config = dict(
    n_layer=9,
    d_model=384,
    n_experts=24,
    experts_per_token=2,
    d_expert=160,
    d_shared_expert=256,
    activation='swiglu',
    moe_layers=[0, 1, 2, 3, 4, 5, 6, 7, 8],
    router_score='softmax',
    normalize_top_k=False,
    routed_scale=3.48,
    balance_loss=0.00687,
    balance_bias=False,
    router_z_loss=0.001,
    init_std_router=0.0151,
    lr_router=0.000338,
    vocab_size=16384,
    norm='layernorm',
    norm_eps=1e-05,
    tie_embeddings=False,
    optimizer='soap_variant',
    lr=0.0052,
    beta1=0.95,
    beta2=0.95,
    batch_tokens=32768,
    seq_len=1024,
    train_tokens=266600000,
    steps=8136,
    dataset='wikipedia_en',
)
Below are experts of layer 2 (counted from 0) of a mixture-of-experts language model. Rows are named router (the router's row for the expert), gate (a neuron's input weights, with its number), up (a neuron's input weights, with its number), down (a neuron's output weights, with its number) and show model dimensions 0-63. Each number is 500 + 25 x the weight over its row's rms, rounded and kept within 0 to 999. Numbers have three digits each.
After each expert's rows: a language model's description of what the expert responds to; "mostly gets" lists some tokens that are sent to it at least half of the time. This comes from a sample of Wikipedia text that the model never trained on.

# expert 21
router:473519565516543555457520536489545509520493524527504475485517476539524521474523483529508534526491524529475534473535477474483466525473478525469475480493475469489481479479516534481466524476521535
gate0:505568501500544496496522487502491514526496511461514512521505460550495536510495500443424511511512511463500479509430512512486497457524500516509475495469501494499492520494488470460567454500514471
up0:533453512486479493526481477468522524508503477517474501532502476522505475508498530475504525499503488502526539496519470497514494522447505428514495506482528482495557513524505485526504502527491510
down0:472456490506475492474517490444495498526493498480477503557519516475528533539478512494525503480483516497498544513516533502479489500484485500475548498524465503502459514509492518462520492510495489
gate1:517522475510510523558481467498524499467507501540514504456522486494484501492513443509490488484435500540493504523494494502564498494478490509460509501503514503498461496468503537517480482507502520
up1:484474471506500539503525526561536505473493492563476509495495476472472520520527484497496529489492466506494450529504528496509486509489505532509520546540541481489511513479514510485501504537507471
down1:496514528489463573510514472502507502502530485460484478442501517488511503481493442583521457514494524522500511465475489495474501498557491536490519454526486495506510517515467517504468479499463466
gate2:465490472506503502515486472537505545530510484522517481514473500443504477496470519490454497525493492570482475506464528475488505466501527500499536451518506499439483501516512508501532516500503494
up2:491477500451498534511502507530474518499468508506500523493466472525470549479497490483462502490568469479494518501490480503502501510491500477493529409522491505481495489507501524512536508501489528
down2:495490510543455455498516508489498488514482450477478498509518518483465546525505503513502518497495512492491524511488491512498535504509509510535495488541541531476454553506480564508485523523478496
gate3:541541473538498493549530538525510541537513503540479519529517510521547487497466444507512526516493506472489464488500500533509495517526492475498524444527505478471503518470490470468490523517484484
up3:503481480495525491502479515504527475499482457477496453499499506509501494512496478502511503557476514463505498499472466521585523503436500490471502479531503495550515483498497477477475438506479540
down3:562515461486501532513449467454513495498505483472506501506502540492518476515521467490510469532498501453483490498507499490544475495503506473512520482536524454486531502430544504500516537489473503
It responds to: Name pieces like Moham and Watson, leading digits of years like 1 in 1919, and table header cells like | Time.
mostly gets: " Par", " Women's", " kg", " May", " inf", " se"

# expert 14
router:461493481520509478526501524519521489526480478519488504454519467476487525486520480530457492495476514521515520472506464535471440467481459556475516492465500474469531480495507549461486512479550470
gate0:517498470509489486472504524511472439491516445497501554465544508485504482484433484526468454497502500491481594492460497519460512508507492493487488506480533507502467466504539496481495465538500466
up0:467484494495498541520496490551482493473463477524516506484514447496490498486523488432531495492450464495507509485499530501478498519512490507492532528489444425494476495497486531497517488505499457
down0:500498525522481511494459508487499504502497485475534483512479522490501474497464503505542484508526512506565496522493494468565551503535531499462430534475495473498522471535491503482503538513483493
gate1:468530518498498500522507500492499514496549559535454448480513465467550489476510500464474527487476501549515503525524490495488574513485529514500505465507499503499470458528485481468461461497501526
up1:481480540504510487484472508500488551477507493475428499481542483449485493508463485496486474455472499491511505526488524479488471484511475510472515500504466477485529499493491470512479498496514502
down1:496473496495502506482495506483504524526515492496481497536576486510506471508468528511470500490504509543500503518528462489497499443455488514494502510511512468493515464526495493483476523488466473
gate2:496501510513464481497535480489497451484508539482468521562477490502477469518491506491527447500493518487527515500530508538514481496495461529505527471527503525496514475529533527519477523535572496
up2:523483475535535507546508537514486534486525477505473511455497475454513532584562512495508522519521448501489513515451484511489497512477555503509552491508511503488510460496483508526548519526532488
down2:510506493550463524483526492473510524510480499491529481514521445494520471487491510493458530507505470457506529506501498514495494525540465472538475528536473500487500540513510531514467506473503482
gate3:510480519493501497534517478509474524508483509534482510495530499477481570477455498528514569513494468494493502488486499506502457495495534507498548522502477506532523487528517521501508523507477522
up3:500545508475513500518490509488522500466468529521536506536441498529483442474562493557516522481535515489517484501502551444503498504520506540514448496470529471539465518478498457514484517486512491
down3:536497519524507505502448526500481500519553509501492496518439507470511532499503495498479495538548515491500505484490496518476525485508518495481514468523471417512499567472481482465462454524515549
It responds to: Lowercase pieces inside words after a first letter or syllable, such as at in wheat, art in heart, agn in Yagnik.
mostly gets: "be", "mon", "ld", "igh", "ck", "bit"

# expert 2
router:475509565519527547439515521489536515514494524525504470479521476534531535467530477527510535519494528525472532467533472474478472527477468523464477474492469482482484480475520527477464519476518523
gate0:475498538495543536499531512493516483491499489510482472483477520520503505488516518507507493507497501518531519509512489497550496454511466539506528459490518537516484545518488497460505509532474488
up0:507464512480454507515496501519492521491466478532506490534469496489532506492482496558468521473488500476485508485472492498467471525492505509440535511495476514532515506502528489472507497493496506
down0:533473512500507450507489506509489495484483498515494468505494499511473498508490464504498538498533493475552509476542505502511459501493502483478535549485499474494510502552496516472468472516476511
gate1:512518469482497512470516469473501511498461507570493498480524518458498474484474504497501504427496549502488524537487464472522575500530517507491481490512519524498501506487511534544474503494496535
up1:517506523482507520477487509515457484503540506456502486515491489485502504371499523553480468472540472494509522501561502434456498506486502516517517477495541457526482517501530504480532514555523496
down1:514498507511492490467541500485476505444526469497516528488516508508509507484489501522513463513517471530544515518493512518563482539497492470499514499478528524498541510487475508521506489512466543
gate2:519498539516560497520497491499516512503477495495536516524493494447504516483504489536485508510479527538493525509499494519502501495475497494501493523486464522446504498470526526524516479515500543
up2:498501466485460527477461523520469481494460492506466497533502468500531501499484522507536510515504513503502456538514502539495497485501469496537511508479458495483546508516543502505501519452509528
down2:478510483502497499495488541508468443444472522500504501509472516498513498505482499524536494500506471462519547539494523504522522487480495501531485498509521579530444511493492512497555536507497526
gate3:471531507497486476574492535549503506489505468485491487503548492485528494480495475505507460515496494520450490522464523499458413483486477508488536480481495519465513507490510498507536513495485501
up3:502478504538458497502506493546509516498539525523514484529499554497520471498508521488521506511474549514542530505459487494543459502477459507505489489511493511516560442496499461525530492489512534
down3:494464531481494503471533504527498495532517440464522505459511504502463456501475504482481422475507518484500494489486505494475525499523516510465483504502461521513521493492497449470479536532498509
It responds to: First word of list or infobox items, like - David or - Former names, plus title words such as director, President, El, Royal.
mostly gets: " El", " Royal", " old", " pl", " used", " head"

# expert 6
router:462505534553527509476533537508548556503496555579500488468510463532523518506506470510490532522507506531463497447500492465463497497476488509467530453502463469495468483490510521446496522495511546
gate0:490523540520507482529503491525478513493523501534459559477503463450510544521490472503501493514536509503453447446486471483529503509442521501497512477521485546548487476474518436494474426503497522
up0:508493453493531476507502508515519503515523501484494498529535553495568492511518510521532468496530474522494458528495537460478488513518477526448517443519457530535492480516515487503534458510492472
down0:529488508520481514484545491458434482492477494476498526509518543515439486582534500507498468550505483489464477463468503516492498459501478504479552511514527537507498504507512495539473472484582498
gate1:467518472500529492473498519497509482543507525554500524495473530465491516527495466516485498540515505461508484491523491494516504507514500512508515522483530502450494514528493479507520501521510472
up1:429477488565493504556510472509513510476470505461504519509487491473526505468497534500515532513422501528498480505521517477504484522537509512518518504498468537495509527495466528480525503516505502
down1:472462521507519536583539491543534503471518500431465470500495505500532516500525478490513505461509521490501504466502521507501439475518490436528499493465497516538513507502483522467449501506519495
gate2:471531495523508507505521518474555497453510498506470490466526511492504533526508476491500505464516519517484493482477500463468501521498503441498526476457473474528460476510509445463502501565470483
up2:446509503505465550511499506469532467496509487490513500505508537499494499503574562478553498494465528523512552480512509513480498516515509477474511494469478490512492499487492494515464505502499530
down2:497470488492530502538502534469478571534526493477535528533442508499436465481486521491525506549504539482502487526490507560487498543506496489506481471495499503497503501483505517502500518455499502
gate3:518510422516545507556500486500556499513491566546494497492543489502507478498497488497498480510559520488482502528476483451558467519529480532501504526521501509504510497521484495486488461495494476
up3:491466473569450506505530512528520509501493477498483527505485493498503478516488486507505529483532504512451524492486527487506536438498493495521506531499469492459524511496486495507499540511482524
down3:396486561483449476482540484521478523539528440467531560455474462487458514451472490485509521542499537491499502462499540496438476502478496484482490497522498517472510518489506500549465493501470477
It responds to: Digits and digit groups inside years, vote counts, scores and measurements, such as 1 in 1973 or 3 in 2,388.
mostly gets: "2", "1", "0", "3", "7", "6"

# expert 18
router:469509565523529549442513525491527512514502525529496480476519473531534530478525484532514531521493531529475533473539483476477462527475479523460477480498467469489488474479516534480465521480516522
gate0:516495493502507517501485524503535508471479489524533536471507494494501480492506501508503495518483504494518499533483492496506523502508460502513508487493504512494506506467474476539488468501493500
up0:491491538525477489500506515453500554495515496505437494470469539485472489471466505484469473504566503493474526506477486518474489541516469512456493536505481457487501494537484454530501503501495506
down0:457493511509493504486477488470492509516515464489531502487515506518522513503550514498510532516499486525509467536466538477446510494472519501488497487467507497511485505507481490492484502561512508
gate1:491515531507468510523500491493547467524531522476500482512515464479471453468561489523482457521503504457511460499518508501537491518500507491509497517529514518457458495502521473524489534507454507
up1:494511514474463470512518510477493498519527511477484523491501486527471471528539485456523530527493501470464509519502457533475548504499484534492519503481568501500492497513500479496482542501478456
down1:459505481453468470498488499508494530502495501514473505504496510503477489482539503474494476505498487482477505460512490472505503512491501473505515534469477479484497488482504500522498500500501457
gate2:497503542485530480493451508496491505509500526518501492486487515514501490505529495559504527474507495498491534510503478551492499485516549463496505513521486500474545494482520508508413482491498524
up2:566495496531425507523515526511533498524506507494531488458540524517530474505473455486509503525568491482481498493524457503546508501501516453495510463436518471459436512523487523474547499505523487
down2:479521452493546543485510492500474466519519467515498480524493498513544473506544512530506521528501526532500488476516483505474490453528482520539504505543497465501507507457458479536466491513468485
gate3:525513472455499510463518485512483499507415467486463519510523494477484510513506473514478486498514512541474547503538487511508468464471520495490497482466501502550498480509520465453473498496474499
up3:447551478504510492510502527468484491522508478501450482520504481511508521510496511462475511481472493512499508496502501498503499476479467503472527491494504483502495518432519459509465483510486464
down3:479508473516497533520479524483467486492482498461509478510503563446535473477511501498499519484547480485559505510534494494452513496506502532514483466530543479494468510529502446546491471508481507
It responds to: Nouns, adjectives and name starts in running text and tables, such as final, North, former, band, cast, San Francisco.
mostly gets: " final", " North", " On", " former", " South", " building"

# expert 20
router:475514570528527554448508520486537519503494523525516467482516468534528525469520477528511532514490530531475533470536479468481473528478477520462481480497478469488484477475519531485469521474519527
gate0:494552504477515488535467516469520471478499483489474506493528520494536486444474475459499538518502539496470484560494556529491494515523500526468516472509513470488555508498542513533491538549508474
up0:504499527466480461498559500471496572524481482482562528500493523494508480523529488505476489506507526504553466500529522529496477495492489475537491535545500494531455494505488499482498466505506497
down0:505497529503464552462511461518499474491486511512473504502505442517530505524508483521478488491498517537501531490489504539493459570538512502488464552492480503480488499504499480524496504492515504
gate1:505525492523504497460447473467462477523471510558478496501495486503457515488462481499507460504471513497485477479470499504494537505488496508531505530496497523466498489510520499481511515479494500
up1:539507493432484500503412518500499498508491518496495497497532462546588495488451515537529490507446537517481528500465515509498494513505509479508484483502503484500505484548489455528466494534520485
down1:464520474472473537509469514493499528471546495489460500493501486517470543489512509476494487493520505522504502507493505500498520515499483473453498548437499536531486522457474534495480491465508490
gate2:528501510507509499497462476493510524489460491470490494458508501514501468470522501504503495500509535495539496495507464513500459503516490480491470509510469503509534564517530515549523486492496474
up2:445531515482486471514545494526516510523493509481490494539471496475471536546485463500509518496525484502516552477508565470528458503572496513527497518491524550530472517482524458533536537520537492
down2:514472524498498471512474503544462530521528502560513506490519480519493499508469497511502495529490475503524518505496478504524497481593516484507501509466507522484504527477482467472484508521474478
gate3:533503485517539509499506514492514495509501507508508522454508498503507512492499522504542507509491549550504519513500506446471524511485446521470473468505470448499504489449494531506463545501480506
up3:502461495539539463500545517499533513460498487533498519485560548504456558571480494497507522481494521492499514508501518490531445499527534479492497487494505563477458497510500508483487509512507505
down3:484479506436469495440471483446572499487490524488481501494460522475499480461485478523535489484503511535498494550503486574483535484520492521505499502523507495452454500503495498453492513521495493
It responds to: Mixed words in prose and tables: country names after pipes like Italy, first names like David, and words like million, sold, appointed.
mostly gets: " million", " USA", " Roman", " pass", " Jan", " sold"

# expert 3
router:486520482526518460528517560539514503503497529508493516454578501493517556496516452467460520532501549493508470484502460491490475461489486532525517485462481483475510464481564516434512500485510476
gate0:522510534497496479521472514527480505506458472536466513536499466542530499505526516490495500500523469558522496517512508456495456523524546492500517513467503516543557501459476451540457491507447476
up0:507514461512481505510475481542506512496519558472463466507480460492496478462510528500502517514499447476503500539504452502526477491504549549455494518525503497505486486489511475476539489453540494
down0:495482464537506499471517505515536504512505495486492516502461476486470495505469556523483494490524510466502486487461466508505533490474520514505533552493518483427499495515531515486536473517494525
gate1:509471510518522477506489520487486478549526493497490513491481499458495534553481426510522507478494548509484512481501542505465435537494492484512505506495496533503452516494489491518448470480536485
up1:506584488503511506498481489471464512482444537483480523504551503460518545498471499519442498508518521492574477497474514502525489462477488501456558507507528517524524494540468505473506486515536505
down1:514478519456480482483514475512473495485505491509516448484488492513491460520542512509494436502489492510511479483487491514474461502509477513480500499516487498448507455497500514489523506488500498
gate2:481530491483491487500497480550483516536487528474503506494532486516533500501511462485498507515493507501534478521497509504478480482479478493523490507508530507550457508538527499500496514525472526
up2:498487489508498508457459491531517514515500463501526475483500499494456515510577521505499475504482483504537462499465487519527475529565489508453510495497533520494476498559484473519488542474522541
down2:498533491471511500499486471511506524492469494539495504493545487494472459499493491461516514517501478488516508507534495539432487453453496529489508517496499515502497508502487542495480536517500500
gate3:500514478501465503522486474524501530488515469461482515502512482559496488524513473531510502519473520516488465504514555489505506505531486488459486507474500493513481538468540486499525502459506505
up3:453520478512503451497495536517485446544536509506509557537519506476506506498515497501481483463503536485507509456530502496477521514450489538557550485522502506509495495495466499536491498512502493
down3:488487546489529471500502482492523495476479503504544501513513466490535508541515493519500501505507519535473504457512525479497496522494448482494486474491507509466494485506550490522575458488507550
It responds to: Pieces inside a word after a short opening like st, cl, sp (st-up-id, cl-ue), plus en dashes in year ranges like 2006–07.
mostly gets: "–", "ained", "-year", "aining", "hold", "th"

# expert 7
router:477502569524521551446514524498540516514497523525513471478523474530522526469528472531511533522491518528472532471537481471483469534471476524466479479491479473492486480476527531480467524470523526
gate0:512498497487488500551516497501501479500493530477517484549509487498527520486550527507441501526507493496546505517473506485495526472461545503468526474518477502522514472519498499523549517442485535
up0:495535456500494499508503477499498511507529531486523439472488496500432520488450540524501519506456503479518538480506501478442485500471445505481481510531515472529501498486496465504457500509503497
down0:517481511502453498508457445481537502498517497537462504509506489506534469452494497468520467500503513499474461471475486528515487535473518460514496454514487481427523509494475502571520493505504456
gate1:499510518485508509505439491549497483494492523518496500481459482495498494502503534491501505506530423432507509520513477493543502523531453494548511502488506479479478503540514549455501466492483510
up1:499492538508530506507472494522501522502485489498513496534480532491493497551470468463533500504507483515515475510502495504497466480508491550506478541513497525515510508521481496501478547504480551
down1:501465513456503526505471483524474478506535478503492514549529483475485467515498559494495465461516505494510536498464497554480454510484519517499514461474511481523499507506553506484557488499577497
gate2:530489552498476516501493515485510517458505509529519491470494500468485467493505515501518474546475465502501499511543498499552472521511566492503493459512515527464489495515498483504490495474506498
up2:493539517582465523533471549451497490455483495483503485468481493488500433547517569510507529501501473534517496462484526503535493537438501531508495499509501496468528509541496488520473455471511463
down2:464546507489496478459510490539511504500511460496476545474515469491496507495515477513500476504514480527464560485519528507506475514482485536500487487501439505487493504485492474508521492524492497
gate3:526493508508449479499490509542490511519495508543519494496524512499513508524502477520493476499514503484506522492499495489472530497506492468446491535490509522507537516482545480461485565531522470
up3:492545443466515497528497481488486499544471529480505535542526486490516501488457530483521517496501483508494514507482500520522527482475486494474452531473509502539493520538434474533524493514501518
down3:511542487491497483431521500473526491499544476490449492500506571528495513485496504500504502465467521513495490538485484521487463523541479558506532510542496543438508458501472517508518489469501454
It responds to: First pieces of names and content words after a space, such as Stephen in Stephens, Hold in Holdings, Stat in Statistical.
mostly gets: " Per", " football", " Center", " Joseph", " Pat", " Florida"

# expert 8
router:469509563518531558452504519495532508519487526516512472474531488536540538475533472524524529519501528526473530466531479465485475524467479520463487478494467462480480485472521526479472517487509525
gate0:497489487502525508512454502494444544501504503493493421483521466436530521508514512491488479460506516488488454472457507463501518455521476478519534510454514505552518472500503523534511468519511513
up0:482496498502518461499488557507498538492519531486494498488488503510534478523477502523469480489481534497494492469512511482518521497475468516500498499438499504487521497505469528505487521484462465
down0:522532466505496449539521504495475528503511492484511467500481554535509533464516525514500606505511487555517502475546526453498508472483477508490532483513461497526474493545489496509502465540505495
gate1:536515518514483505489499524466481455488499506512520560507508499524503487481496495514531459479530530501532479545489475503507508473497491471488469566513415498496528526504515559484506488509500495
up1:482454464465501518518498519537530482455482507465497507476547513510516487521462526494499431510477512518504501499478520515478533516525486486482515476502499492514491513508525503475481530523494488
down1:467531469500496474486513521494477477508483524518493527518449515487507491459495497523498501505517507501507475523542506483501522538468509552497510507507505505510507487491528540458503537518510536
gate2:502479492485460486504483476515468497464512502502501502531509495505520470484566449517566488542458439501490447483521496480536518523490492536503496522507497504509480529494515449506465470494519512
up2:512526501508533493501520472478510534469444455466484513490498513482473523573508500491467484515499475469507481482526514504496502489488491503440519506506508445508518492515483506510502498479503552
down2:492510494516480511472493490517520500492500509460503480489452522503557466497474446466491486501510505493462517454498494533485414496547504519510517522490506469470495493466501535495501501466510507
gate3:498444472528453498484496496501489490468497510486506505423540469470526495509446517469515535486475482476544527515541500531496548506504504548480550499490521517502503497556492498524495487470428532
up3:537506510547478508478425491520494506459474461489522510495523475509442505501520490523506546514539480490501495554507526499535510525485527484500496507508516521497514482479457505502517454499517517
down3:500506487447541528502538506482549536518499523517509497475491468491481482505495530486514496478479501498474506510522452495521490440502497478446496532544471498501464511481472477476494521523476505
It responds to: Capitalized word starts and middle pieces of proper names, often non-English, such as Br, Kh, Kar, Man, or Kovalskaya.
mostly gets: " Br", " Kh", " Har", " Don", " Bar", " Kar"

# expert 23
router:482547490538505490524506511522515484508486503522489486472514467484504505492557507521505505507465510516476546503512511506467500525466488529505506477445475465501522498481515536489466506478504506
gate0:503495571487491471469525503471529521518494483531542501469492473522473516500497511451502465472494457477475497474483568467483512500478548521483499496495465531468509527505545503531495444481503490
up0:525493523520505484500476501482482502529524530499565462534537476534498498478523533493489469483528499492513493574507522511504514504442501518500464519487470520533510527498502497527481501483584503
down0:480512470498469492493501542519495513498506537496526469498512516542520515504478489553509495514503567489512537521464507494544484521485438492522484500500516494503500484502511491483481481509482563
gate1:487478503464507505463526473499470517515529494491518479522532505508483488485508564499509495505491431498440473500510484526470512506513500485498455507485500484536491501494448504496502520520532541
up1:459519512496521488499507499499494550505489517495489464545547507499560532506518530505499498495503545481448458507515436481500476471505503442574480501498519488504505470510534473463503480457508497
down1:523501479505494455508496470485509488510503488458500488450508483487476498502489505506535495477521502502511508484510502552500507467461480513467492480488496504484476507522496470510540484519503500
gate2:505501520461511506482490468497521497480546492483481481469499492505532458512476489561521506527512524457534564520500499503497520483480525524476503456514518511515473476494489493526485508501472488
up2:531520533494474501496508496485503485486495502436486485497499517495508533500475496551454490498502498506519516414519497568547486491502505469474475515483488504465460507507522503519511551522516467
down2:484508490469538514506519486495495487487524493499501533541544502509511502486480460496487511516487517521443469494472542504503488486472478536513521474489470492504495447503532523501476513498495503
gate3:507502484486452538498487474503503487514500496493509513427507515448498491516504500528490500480507493526502560528442535468543515555463522499493473541463488466504523498463479484496466500447466525
up3:523463498489509504508515524522525488500522529526512493491468478487514514475558495447485466481479482510485487515462522476520470541508550499487513469492496521469509530490511498491477489471470509
down3:512509508542459500475458494519493491535486501484494444475498505496490463503535488511501511485504494505544533492484480501493522520442528515490484543503499488524486463484497516507513508524505508
It responds to: Second piece of a word after an opening capital or letter, as in S-ur-viving, S-om-ogy, F-isc-al, Valent-ina.
mostly gets: " same", "esh", "outhern", " Sat", "ajor", "ource"

# expert 22
router:470504534515527510512511498487523492524539495541491486482509500548540510473522473490529513506491518498491530480488498528457489516471492486472485529502491476447528481473539501466478488481523509
gate0:443486465504529527489575509517464482520486467476507526556527518508493565513521509487504503532473530471535498514469547466459496464507475516484499501498489529484500516494513479494500488453499511
up0:539461502514519491511491464502478463541465521489500478534461543474483484495474494496490506459496525416509465500489487528570470503439498447461470453464519521509472507497489550482520479494475544
down0:488499514461512551545456520480497501473554471525483551490539488562544532493499498487501505472515485531481528461531531524475460494494495488459523483507503517483499494490517462495498502481493509
gate1:488518535488515497514478499533547468506556479505537426507501524503505520517512493516496473469518489483502492483496475527498513491515504527476506507474501532496467497512502539502480549442528488
up1:491503491462523500534500462489475530458512482468533529515528504498475567486533531497494428510510491471501530499463490520508500510512433485453520484457534523511475500494467493521506519513498502
down1:482488475495519503497515571571512511506555506505505501535505513531523492499543507473537480456475484519502529525521461555486531524493507466476492483531527506510490512502514509517499487518483496
gate2:499465523493500499540531504512477490491503498555479494531536506496491546493473476478500480474456411496489522544492526487494504516498482511530500550544487549502546497490511502479509515479521501
up2:523469498514498460481517492509466496494502484507494442535522508498466507496522532525487510556505505448526526507495482471510480475501474482554479500490512496489480510518485527535500488499502537
down2:497515500524485477471519524503453495509463502487474514509527509561498476502494452550528486574474502435478488440513531492500519484502490528529488477495509488506497491520477503525494486519426546
gate3:521502549460454484508547497501503465491468477492523487509529493520500496517495503541506512438484536506494502496449492502521542500477501543456521510480507527533520521526512559487486502512516500
up3:534530516557485478533504573505501479477442499494517521485502511451509433477529505485511514512473506470527503490485527508485494514546529497495473518505516485528496542537505418491490511495521504
down3:507439487478510511539527518559501572524480476447507500512506475465460478527497498513504561471498526492498478509448508517526441494553505542517493521533497489501498527504514483496501498516499462
It responds to: Periods, commas and clause-ending words that close sentences in prose, such as disease. or children., plus was, were, are.
mostly gets: " was", "s.", " were", ", and", ".", ")."

# expert 16
router:502543497492531512459539504468514496511527516485487455495504499496521511488530508478490497543517514514508518493554480496497511517497496492485490494493484492484516470463498505491437504437522505
gate0:526474493500502500494518532503490484502498457474537477488480480507503522483508481449469493488514512477483482507529501470518492491514500495502510530487553504498505511459491554504497465448449488
up0:486530548568502495506501457534480451535497515492486526466461493492491509500504522471499511525516500516502468512498497522499467484433499474464478484505498490495513469444478515507506499514519484
down0:466457499458439496518499499543495507542474475521539503500493526459498511493498518515471501515503466514482487519458535500474489506571505506487471538476545470509549497465528521503481500532470495
gate1:570470504538513503455477439469525496481499509495476499489471515481480483501505524478535462497478525520502534502533469486489482509476495486564526475474507509481503537501517517555512491438500511
up1:460554498489507512532545534459450510521488446491531505503490483523542487506528520525507491462470501499487506517507526512452517452543477509470459508489499473475539508470487477466497498455474467
down1:540493518536507461412420519546496521484466503538499470431507469490499484492496513528509506505471528503490488475498517530501475485509527542495500502475510447504497502502509541499502518512499498
gate2:499462502514533477524496458471510524547513488524494502549481498576506492520554475489477513472493484519499483452511515516499494501536466529550448467503533526488521482504486461517485500473511502
up2:509508460490504483485495452547498527510456529485496531524506505434490479541505506530519491487520517485470515477557490520482503521510473467473489496540512446492534483509485480518502468530503509
down2:499516503460501487488499502512508499487489460511458500499473521504518547483470545490497503524504509479544499503496526509518489491578501478536520491479467521459503508545492516476547490491501477
gate3:487457485523508544512464514504473498520537457495498498513501508502483507486493512489494490489493478513477524500461516484498492480455504486489505494512496522509525455540490525462500495485500489
up3:555485470515467511496423474498466499475502557509509498477442508505500449467482452517488499447502535488504473480508494498457501546513542510453495503524516527499541484520491479456572489464500542
down3:503506491512474477492444524511502450426535498503499554493489482448478432482505464489521522512475545463504500504480521470456473482465534504487501482474526498557508501510449537484534493484502474
It responds to: Newlines and blank lines after sentences, table rows or headings, plus prepositions like in, on, from the, by.
mostly gets: "\n", "\n\n", " in", " on", " in the", " from the"

# expert 13
router:468517568522536550449514525488543519512493532528507470475520487538522527476526485527513530525493524527474526480535481469489473527477468527465479477492463471484482483481524524479467527471518525
gate0:458492480503513500521549496514470470497482532512506481474542486537511506467482505486523462511474529474482524491489529500523494506565475527543498505432532499543502471493524475461482478501454544
up0:445501519507517549513488463483504505514461472452558507500502492506520489429480499460512482497490483535508498531478541495496471463500522509492515517486487490508530497495507487504484466454515471
down0:527487481513486457534500470426521503555553516460499527466511527557544451472451514510496493477497511505480453523474483516530495538493504490488515479485519462508494501551490483492466499493455508
gate1:503510487480501484524503512488492472467512501521478538481536453433496513546498506508515508503524450502500472514540510483492484490487474485479503484506450501550514519460513502531541472509511508
up1:497508435491500486421481549501469511526513506451511509533488497504499523485542499474535518492518484490506508520497552492470454515520489534430505431487531496491466494500480524528566511504496495
down1:482501481514494507480480469477519542522495511508498488553520498508499460557508511477472496511486486470543530476495508501478520522491496489488516488505538502515468486517534476499501470575476529
gate2:505520511509505544519493536519524461547505501524481517525569499505486541534518496516479494516523468525520481539464475489505487511482545498536491519479521497497463569537550479511533498472521501
up2:456559482506532474485463520491498526520495495524503546489492457484503512481515479513505550467446540486517501518500460521519461528505448502482499515483482458494527469454479499493483510476523551
down2:471543496507500494513527593483502534519486493481477475485505513536471484503501513503464501543514487508500498506518510494519506464510511482474499507501511497490509566495541510527583493502494487
gate3:485494495500543476530498528519537453475488519501486517494469523520511523481443505503543521477532466491496495523537506517507496489586484506477508516523517468500530500539490456493508499499508495
up3:468501480516473548444490503543490497509509499505514532455472513528504495526516523481523529532505463496491501487496513475468473478532462520519484548545553446526502504490481519495487502487485504
down3:515492463553499482527457496503509511499440489527513468539496524489494504522532487524511526496526503521474459493501511489471499508486500486520490525487500494511476506475476564518465514492494490
It responds to: The surname Davies in several contexts and Markdown table divider rows like |---|---|---|, plus scattered words like other, titles, second.
mostly gets: " other", " comp", " military", " Other", " add", "| N"

# expert 4
router:462538526538514529479497493498525522486524505568480476484538480521518511476530471496506533503533529520492483478527486483479464532457464496483487453484488497466501483465506532480471530484527488
gate0:500508505512482468500513513515487453495499501524544494487487529487501527538507468537525496504481473483510522500446464462503500503499500501481512530493494475495513472547510504443474535453526530
up0:489525484514492490491470549509547488508496536501522493487494476496521495485494434479497500501525489505487505497449470494473546465481487537467520491503486511462469526504514515521491520539497479
down0:462522507489502496480475541515462477524499533498513509473527500512474481547513508494492492492488520497491507508502469515494528557480488503490496500517536471492467518518456507490485458471518431
gate1:502514485540525511512518505505539486494510491496516538483506501502529502513482534492507488534503529466563533477494503497507496492513518500480483534506484471478477479492496503475488482461510495
up1:529502515507518509492480537572508520511514484501497497503516538513546473498482529480503464520474556491582496484503487504484473527501502498521496494481493509505480496504478501586506447478527496
down1:449499508531511477530500518463482460486481515479485493505510495535498514547507490465527543496475505456517474477455493527518460521489500488512470508502496489453493511513493503497517534477527503
gate2:509508500498478526500497495511516529501493521528497496494562511495486513497493501508475501450501522489530517494500470483499503536464490501488499502467540511495504558529469474526489490492506466
up2:507528447519497492465471508454454515502501502532513493503506489496538499499497470468509466463497514533459504484512500490535530446489500473466472479483502504504491499507478498491506534499481554
down2:537548520497500516502506465467515496481494512449503492515480515519542520515510507511484482481500491507508470494521479527494518464467493495499470537523500486485514524497511450473476506484487453
gate3:510494503494524510521532486478453523449498500517551525519494505457550503474541497537480501453528502519497458553514504473517482508478500471534490469466500502495473493490492502499461503498491517
up3:495486525487531488491534498491497505466547479505489497517475484497538501522489497546504481534447501531534463489487562486501505527532508495480523499481506513466536481586461535509475524507496510
down3:484470498498524521493513504468497521468525468537500476478504522512442536498493495539506503468513534455486456513505528493500474466457463532473522488476513506530453483472500485509525505522481559
It responds to: Pipes, colons, semicolons and dashes between numbers or fields in tables, track listings and infoboxes, as in 3:50 or 4:03.
mostly gets: " |", ":", " –", ";", ") |", " -"